config.toml
n_layer = 9
d_model = 384
n_experts = 16
experts_per_token = 1
d_expert = 144
d_shared_expert = 384
activation = "swiglu"
moe_layers = [0, 1, 2, 3, 4, 5, 6, 7, 8]
router_score = "sigmoid"
normalize_top_k = false
routed_scale = 2.0
balance_loss = 0.00336
balance_bias = false
scale_expert_input = true
init_std_router = 0.0215
lr_router = 0.00105
n_head = 12
n_kv_head = 12
head_dim = 32
vocab_size = 4096
norm = "rmsnorm"
norm_place = "pre"
norm_eps = 1e-05
positions = "rope"
rope_base = 1300.0
rope_fraction = 0.5
qk_norm = false
attn_scale = 0.177
tie_embeddings = true
parallel_block = false
init = "normal"
init_std_qkv = 0.0238
init_std_o = 0.00561
init_std_up = 0.0238
init_std_down = 0.00486
optimizer = "soap_variant"
lr = 0.00205
beta1 = 0.95
beta2 = 0.99
weight_decay = 0.18
lr_head = 0.00443
grad_clip = 2.0
warmup_steps = 200
schedule = "wsd"
decay_fraction = 0.604
decay_shape = "linear"
final_lr_fraction = 0.1
batch_tokens = 65536
seq_len = 1024
doc_mask = true
train_tokens = 278700000
steps = 4253
dataset = "wikipedia_en"
Below are experts of layer 3 (counted from 0) of a mixture-of-experts language model. Rows are named router (the router's row for the expert), gate (a neuron's input weights, with its number), up (a neuron's input weights, with its number), down (a neuron's output weights, with its number) and show model dimensions 192-287. Each number is 200 + 30 x the weight over its row's rms, rounded and kept within 0 to 999.
Before each expert's rows: "mostly gets" lists some tokens that are sent to it at least half of the time; "raises" lists some tokens whose logits its average output raises strongly, later layers aside. This comes from a sample of Wikipedia text that the model never trained on.

# expert 5
mostly gets: "ware", " Jr", "sel", " Arts", "tainment", " production"
raises: "-", " and", " in", " ", " (", " D"
router,238,172,219,137,188,169,184,195,165,218,207,177,144,165,250,215,175,205,173,236,188,246,183,207,182,141,199,213,161,138,174,187,161,255,185,188,199,216,185,207,203,234,191,146,267,133,168,191,163,169,165,173,148,186,230,154,253,210,199,153,225,181,167,194,161,175,169,199,232,234,199,222,232,168,161,196,212,197,204,210,219,223,181,244,186,187,195,189,217,184,198,152,206,206,226,166
gate1,214,226,228,146,166,178,239,220,206,159,230,213,182,182,222,202,157,235,188,211,194,241,201,217,158,156,164,226,192,233,180,255,232,213,138,214,108,224,132,192,196,234,170,187,245,180,175,160,220,225,136,187,192,261,172,174,199,291,194,222,209,185,182,157,169,163,142,181,148,197,169,165,190,189,218,169,234,201,223,155,216,226,222,203,150,163,181,184,172,176,211,245,205,227,154,256
up1,204,225,268,221,178,228,146,217,207,184,229,164,216,169,214,223,209,217,231,228,161,195,200,190,217,159,180,237,179,163,149,263,227,213,183,144,164,202,196,250,166,247,187,229,217,212,129,196,182,238,161,156,210,230,198,181,187,184,195,201,194,199,168,137,224,197,171,165,194,199,183,195,215,215,262,221,163,199,242,231,187,191,182,215,221,214,161,166,194,228,254,175,172,147,157,189
down1,260,149,180,171,205,197,188,202,199,165,190,287,191,241,193,255,154,174,227,238,223,184,248,211,269,135,216,185,149,206,213,172,212,205,119,183,235,184,207,176,146,187,186,226,202,206,213,161,180,147,184,244,249,175,198,167,186,243,206,184,166,259,220,200,174,178,217,156,230,153,182,212,223,201,246,166,209,200,213,185,218,262,200,186,214,208,189,188,222,203,188,205,198,196,202,216
gate2,215,168,123,186,226,185,163,222,174,203,125,180,207,185,181,249,263,237,225,183,163,159,227,244,194,189,159,224,204,209,207,218,180,195,205,225,123,194,194,180,229,178,170,165,201,192,188,217,209,158,199,248,178,169,211,173,195,217,249,150,142,206,167,180,197,199,184,160,266,224,248,231,214,164,214,168,193,206,169,261,184,187,197,204,201,166,218,189,262,209,208,181,210,190,191,174
up2,200,147,134,198,205,179,153,243,183,219,120,165,239,190,204,217,242,235,273,179,172,173,246,243,196,194,190,237,192,203,176,205,199,209,213,232,154,196,184,182,207,202,201,162,218,215,218,198,197,149,219,226,157,200,214,191,216,208,230,159,125,216,173,165,158,189,209,178,258,217,255,220,220,174,224,165,214,178,160,291,191,185,210,184,202,187,197,187,236,215,189,148,220,139,177,170
down2,217,214,164,204,190,228,237,225,148,231,174,198,234,171,229,182,227,221,180,128,186,147,172,238,166,245,253,197,244,205,171,215,217,178,152,151,203,218,192,245,166,165,175,226,225,202,150,203,196,271,234,176,164,240,263,167,144,216,154,217,229,213,210,208,173,207,269,225,207,199,144,224,177,161,230,216,206,230,179,129,236,242,204,175,202,205,205,198,256,216,210,184,199,201,197,214
gate3,204,189,190,191,208,184,230,215,200,163,183,264,152,221,148,138,225,216,174,189,169,191,205,285,162,215,146,213,187,173,159,187,155,213,191,215,201,170,207,161,196,200,222,193,195,149,210,117,200,161,214,196,201,254,210,211,181,243,196,241,228,130,181,195,214,239,187,189,219,183,188,217,198,165,184,205,246,253,135,202,244,220,210,231,213,189,169,187,229,224,180,140,194,191,179,181
up3,210,204,193,217,210,214,174,191,219,203,197,195,182,183,184,173,227,221,219,218,197,190,206,176,194,183,146,231,232,238,209,176,175,229,170,215,168,233,205,179,227,176,215,206,198,161,244,184,233,167,212,224,211,225,202,195,170,216,176,180,196,183,197,268,207,159,199,194,250,174,181,199,197,189,211,223,201,166,143,243,234,232,202,154,228,178,168,234,222,159,185,208,220,174,204,186
down3,220,160,205,219,146,174,222,213,235,206,231,244,211,205,182,182,225,136,182,183,229,208,175,203,183,194,220,223,189,242,251,224,176,212,205,193,224,168,161,152,207,157,189,151,160,202,204,191,185,251,262,212,209,226,166,226,191,234,175,194,216,247,207,119,149,178,237,248,205,180,192,155,155,200,195,234,223,189,162,180,149,175,201,192,226,263,223,217,207,130,158,227,237,191,230,222
gate4,212,234,227,156,206,220,154,161,200,212,222,186,225,205,191,253,246,134,196,171,201,230,177,195,237,203,194,216,204,141,218,175,190,218,171,150,162,221,221,199,254,179,243,195,199,183,150,172,182,181,182,159,169,188,196,174,195,239,183,155,201,228,161,170,222,225,201,182,172,191,166,238,261,145,178,233,203,231,199,202,190,229,187,246,185,199,221,172,177,187,215,216,225,196,183,179
up4,233,202,229,193,133,249,212,193,154,227,179,198,176,200,167,215,227,151,191,175,153,235,167,217,281,213,214,201,241,133,218,146,213,208,160,167,188,186,245,181,244,209,284,196,175,195,180,202,245,171,216,208,122,215,142,188,215,198,162,159,227,215,202,176,209,210,194,225,212,178,172,211,247,161,145,210,230,235,201,216,169,217,191,228,207,208,211,192,216,150,238,212,233,178,233,189
down4,207,189,205,197,170,160,154,196,198,164,164,256,183,223,174,225,184,215,136,125,207,208,178,217,201,162,220,163,238,254,214,198,291,161,226,217,175,201,201,200,210,177,157,227,175,199,183,225,212,162,217,217,190,215,200,186,180,216,214,222,204,176,185,233,171,179,241,135,199,196,187,245,196,204,284,181,220,237,217,162,214,171,193,225,108,211,210,213,125,172,231,194,204,205,186,203
gate5,212,207,276,252,142,175,197,210,240,202,188,202,226,203,167,221,207,217,194,181,191,217,195,172,177,170,198,190,223,162,157,186,215,220,155,208,168,179,182,198,145,155,225,185,246,222,186,146,188,202,234,181,186,174,211,186,205,200,188,200,216,185,132,237,184,253,166,204,137,276,217,210,211,172,218,219,222,213,167,212,192,218,215,194,162,197,171,190,219,200,194,179,195,208,212,158
up5,212,182,234,233,195,179,189,180,226,254,206,186,231,207,226,192,219,216,211,245,251,174,184,204,186,187,191,220,240,184,196,209,211,187,187,176,225,182,118,206,159,167,275,214,219,195,210,204,190,221,211,171,237,219,197,225,181,157,165,256,220,203,180,248,205,196,205,192,155,208,189,205,234,174,229,178,261,191,222,173,220,184,160,210,181,225,187,162,238,159,243,220,205,176,198,183
down5,155,202,205,215,161,217,170,180,175,190,204,220,181,181,194,146,114,212,214,224,237,260,218,175,224,217,200,175,174,232,208,187,235,227,173,217,191,173,201,181,204,210,190,243,206,232,216,179,173,232,189,185,279,183,183,242,230,210,189,208,196,151,260,251,170,160,213,136,247,179,279,213,197,220,141,193,188,193,258,132,165,232,180,184,247,242,209,204,229,157,194,218,213,183,230,279
gate6,182,207,175,143,202,210,223,205,266,198,178,256,184,165,198,202,176,175,252,226,198,254,238,167,209,216,157,178,161,240,200,242,206,231,220,246,166,182,187,147,197,166,154,190,226,186,165,157,208,166,179,217,178,210,199,212,192,192,166,234,182,199,164,179,178,177,137,135,214,208,208,214,219,181,196,189,186,201,175,180,223,207,196,193,243,179,218,179,211,168,177,176,218,173,257,240
up6,198,219,173,208,205,235,221,217,203,233,210,155,193,216,186,226,180,216,172,162,178,215,198,221,178,210,259,207,253,175,223,181,224,186,201,197,219,246,156,182,191,196,200,190,199,254,236,229,167,228,168,172,185,195,135,226,195,216,244,180,209,186,208,179,186,254,240,241,193,185,191,214,200,241,187,203,232,235,201,225,174,205,162,194,147,147,179,218,153,235,250,171,189,254,169,193
down6,258,145,253,171,272,145,250,220,160,177,228,257,212,235,175,196,203,218,243,257,201,215,171,226,221,187,154,203,245,169,185,204,191,137,198,179,182,164,114,215,187,174,203,210,244,194,203,186,225,202,141,179,199,219,193,170,185,187,165,158,187,166,158,189,217,245,163,204,192,206,183,166,170,215,174,249,196,261,222,199,189,153,185,195,204,214,121,237,200,187,172,243,210,213,155,244
gate7,214,207,223,188,129,238,177,211,170,226,200,170,210,192,233,204,199,204,165,169,195,174,181,205,216,189,241,200,219,149,233,257,180,226,213,134,203,175,238,197,138,193,80,156,238,191,214,208,178,172,178,175,163,242,199,160,184,180,130,178,196,219,233,139,211,219,210,233,204,182,254,232,204,186,198,183,232,225,214,204,222,183,185,199,210,142,165,214,211,186,193,215,275,225,198,198
up7,138,202,173,202,293,206,254,220,227,193,184,235,217,186,215,189,171,177,187,260,272,178,216,210,194,174,152,209,209,257,145,153,237,214,178,260,203,224,169,191,242,174,288,212,164,243,197,162,195,219,195,210,222,167,166,186,211,226,232,223,195,210,187,245,166,166,165,156,219,254,186,184,193,243,239,193,158,207,146,196,203,209,203,180,163,210,216,167,195,196,169,204,177,220,222,207
down7,184,111,159,194,175,196,151,190,173,199,152,161,186,185,243,135,201,162,180,233,174,219,229,239,157,210,159,187,224,175,208,155,229,216,226,245,161,166,227,193,183,196,213,230,258,180,218,184,214,187,261,174,175,229,272,243,203,204,152,233,186,214,173,223,188,171,216,157,185,233,171,216,111,257,234,204,180,168,211,177,159,166,200,194,212,193,179,130,250,188,271,185,242,200,163,217
gate8,193,193,189,153,191,184,228,150,160,219,248,151,232,178,240,188,152,180,153,238,214,198,195,192,171,163,199,251,212,218,230,137,202,197,212,214,183,198,171,199,209,179,176,209,223,185,185,241,244,195,246,220,218,209,215,166,209,182,201,157,236,281,197,172,161,197,242,196,184,225,133,203,262,225,242,235,238,189,198,217,241,179,157,183,186,188,205,195,203,164,224,182,245,202,186,213
up8,195,173,196,191,178,180,241,131,186,233,248,202,265,176,222,193,176,185,175,194,201,175,205,171,195,169,218,271,184,210,213,162,222,200,217,202,188,188,182,168,250,191,168,204,207,113,185,209,256,172,261,219,183,205,228,219,211,171,176,174,228,251,199,157,186,211,230,205,213,204,123,207,282,230,236,226,241,200,182,234,223,181,169,176,232,227,190,202,183,176,217,149,249,186,182,203
down8,214,150,218,227,193,163,195,208,196,188,200,128,193,236,261,230,243,178,221,223,218,140,201,190,217,199,183,182,177,243,224,226,185,229,243,239,207,174,291,207,146,157,213,196,193,228,255,211,172,221,208,210,252,210,216,229,190,217,240,215,191,253,155,204,189,201,232,170,184,195,224,232,178,202,227,115,226,193,222,256,189,157,223,186,211,189,191,171,203,216,179,218,223,186,198,161
gate9,218,219,212,195,199,209,272,189,212,166,213,176,233,219,224,165,206,202,235,243,169,200,247,188,228,161,194,183,199,204,223,187,184,226,164,193,221,223,271,166,191,195,229,192,148,189,242,187,187,159,231,244,216,202,207,243,185,183,200,187,230,220,193,191,234,111,239,198,188,150,149,195,168,249,192,168,227,218,252,175,207,193,212,156,180,152,227,198,235,208,228,238,238,238,162,197
up9,210,236,230,183,169,204,218,213,233,169,192,206,263,207,223,199,226,218,219,225,201,199,247,164,222,183,179,204,176,209,261,174,186,231,192,179,230,222,211,139,194,188,225,228,170,194,234,238,172,181,209,233,231,195,214,242,169,199,146,200,171,218,173,169,201,138,251,190,166,164,173,208,191,259,226,132,223,234,252,170,198,214,219,165,207,182,270,252,221,204,259,225,209,250,191,211
down9,183,196,170,159,191,176,199,212,240,147,200,135,212,194,206,179,226,173,207,160,230,189,184,188,207,231,158,140,196,210,140,244,215,215,212,178,226,228,183,218,216,136,237,160,154,146,221,237,224,200,206,161,165,189,236,192,197,153,178,184,195,188,182,236,202,231,231,195,196,192,257,154,146,229,200,229,202,181,187,202,171,201,227,207,197,280,180,219,201,157,220,195,198,213,187,216
gate10,212,243,275,142,152,201,241,196,224,216,150,208,221,197,198,232,204,237,200,194,197,214,147,123,141,201,189,203,206,175,164,189,193,170,231,251,194,206,216,85,202,169,225,201,203,165,177,189,187,183,205,181,201,283,192,186,200,185,242,135,227,201,186,260,231,264,230,212,220,174,185,177,211,123,159,188,241,203,157,192,233,187,173,189,232,188,193,184,231,236,209,224,211,211,197,207
up10,219,206,237,174,146,208,239,217,224,158,159,164,171,190,177,193,178,249,149,218,246,220,196,171,151,238,227,201,240,193,188,217,186,186,160,169,185,222,220,115,177,175,177,227,203,167,228,230,161,202,162,297,151,217,213,155,158,194,188,196,236,206,217,215,230,199,194,208,212,162,204,168,174,171,225,169,302,174,158,148,205,197,208,242,174,138,197,211,219,230,252,229,200,236,212,161
down10,248,185,242,180,180,242,196,198,223,204,199,254,205,211,212,155,207,191,232,220,142,153,244,153,204,214,207,227,190,178,215,198,123,195,245,223,152,195,197,226,215,229,209,244,147,239,222,191,150,198,203,173,218,220,183,199,227,220,178,201,139,210,195,213,213,175,265,250,182,179,115,188,214,239,206,196,147,224,211,182,238,203,231,170,150,218,199,227,210,211,203,188,218,213,226,214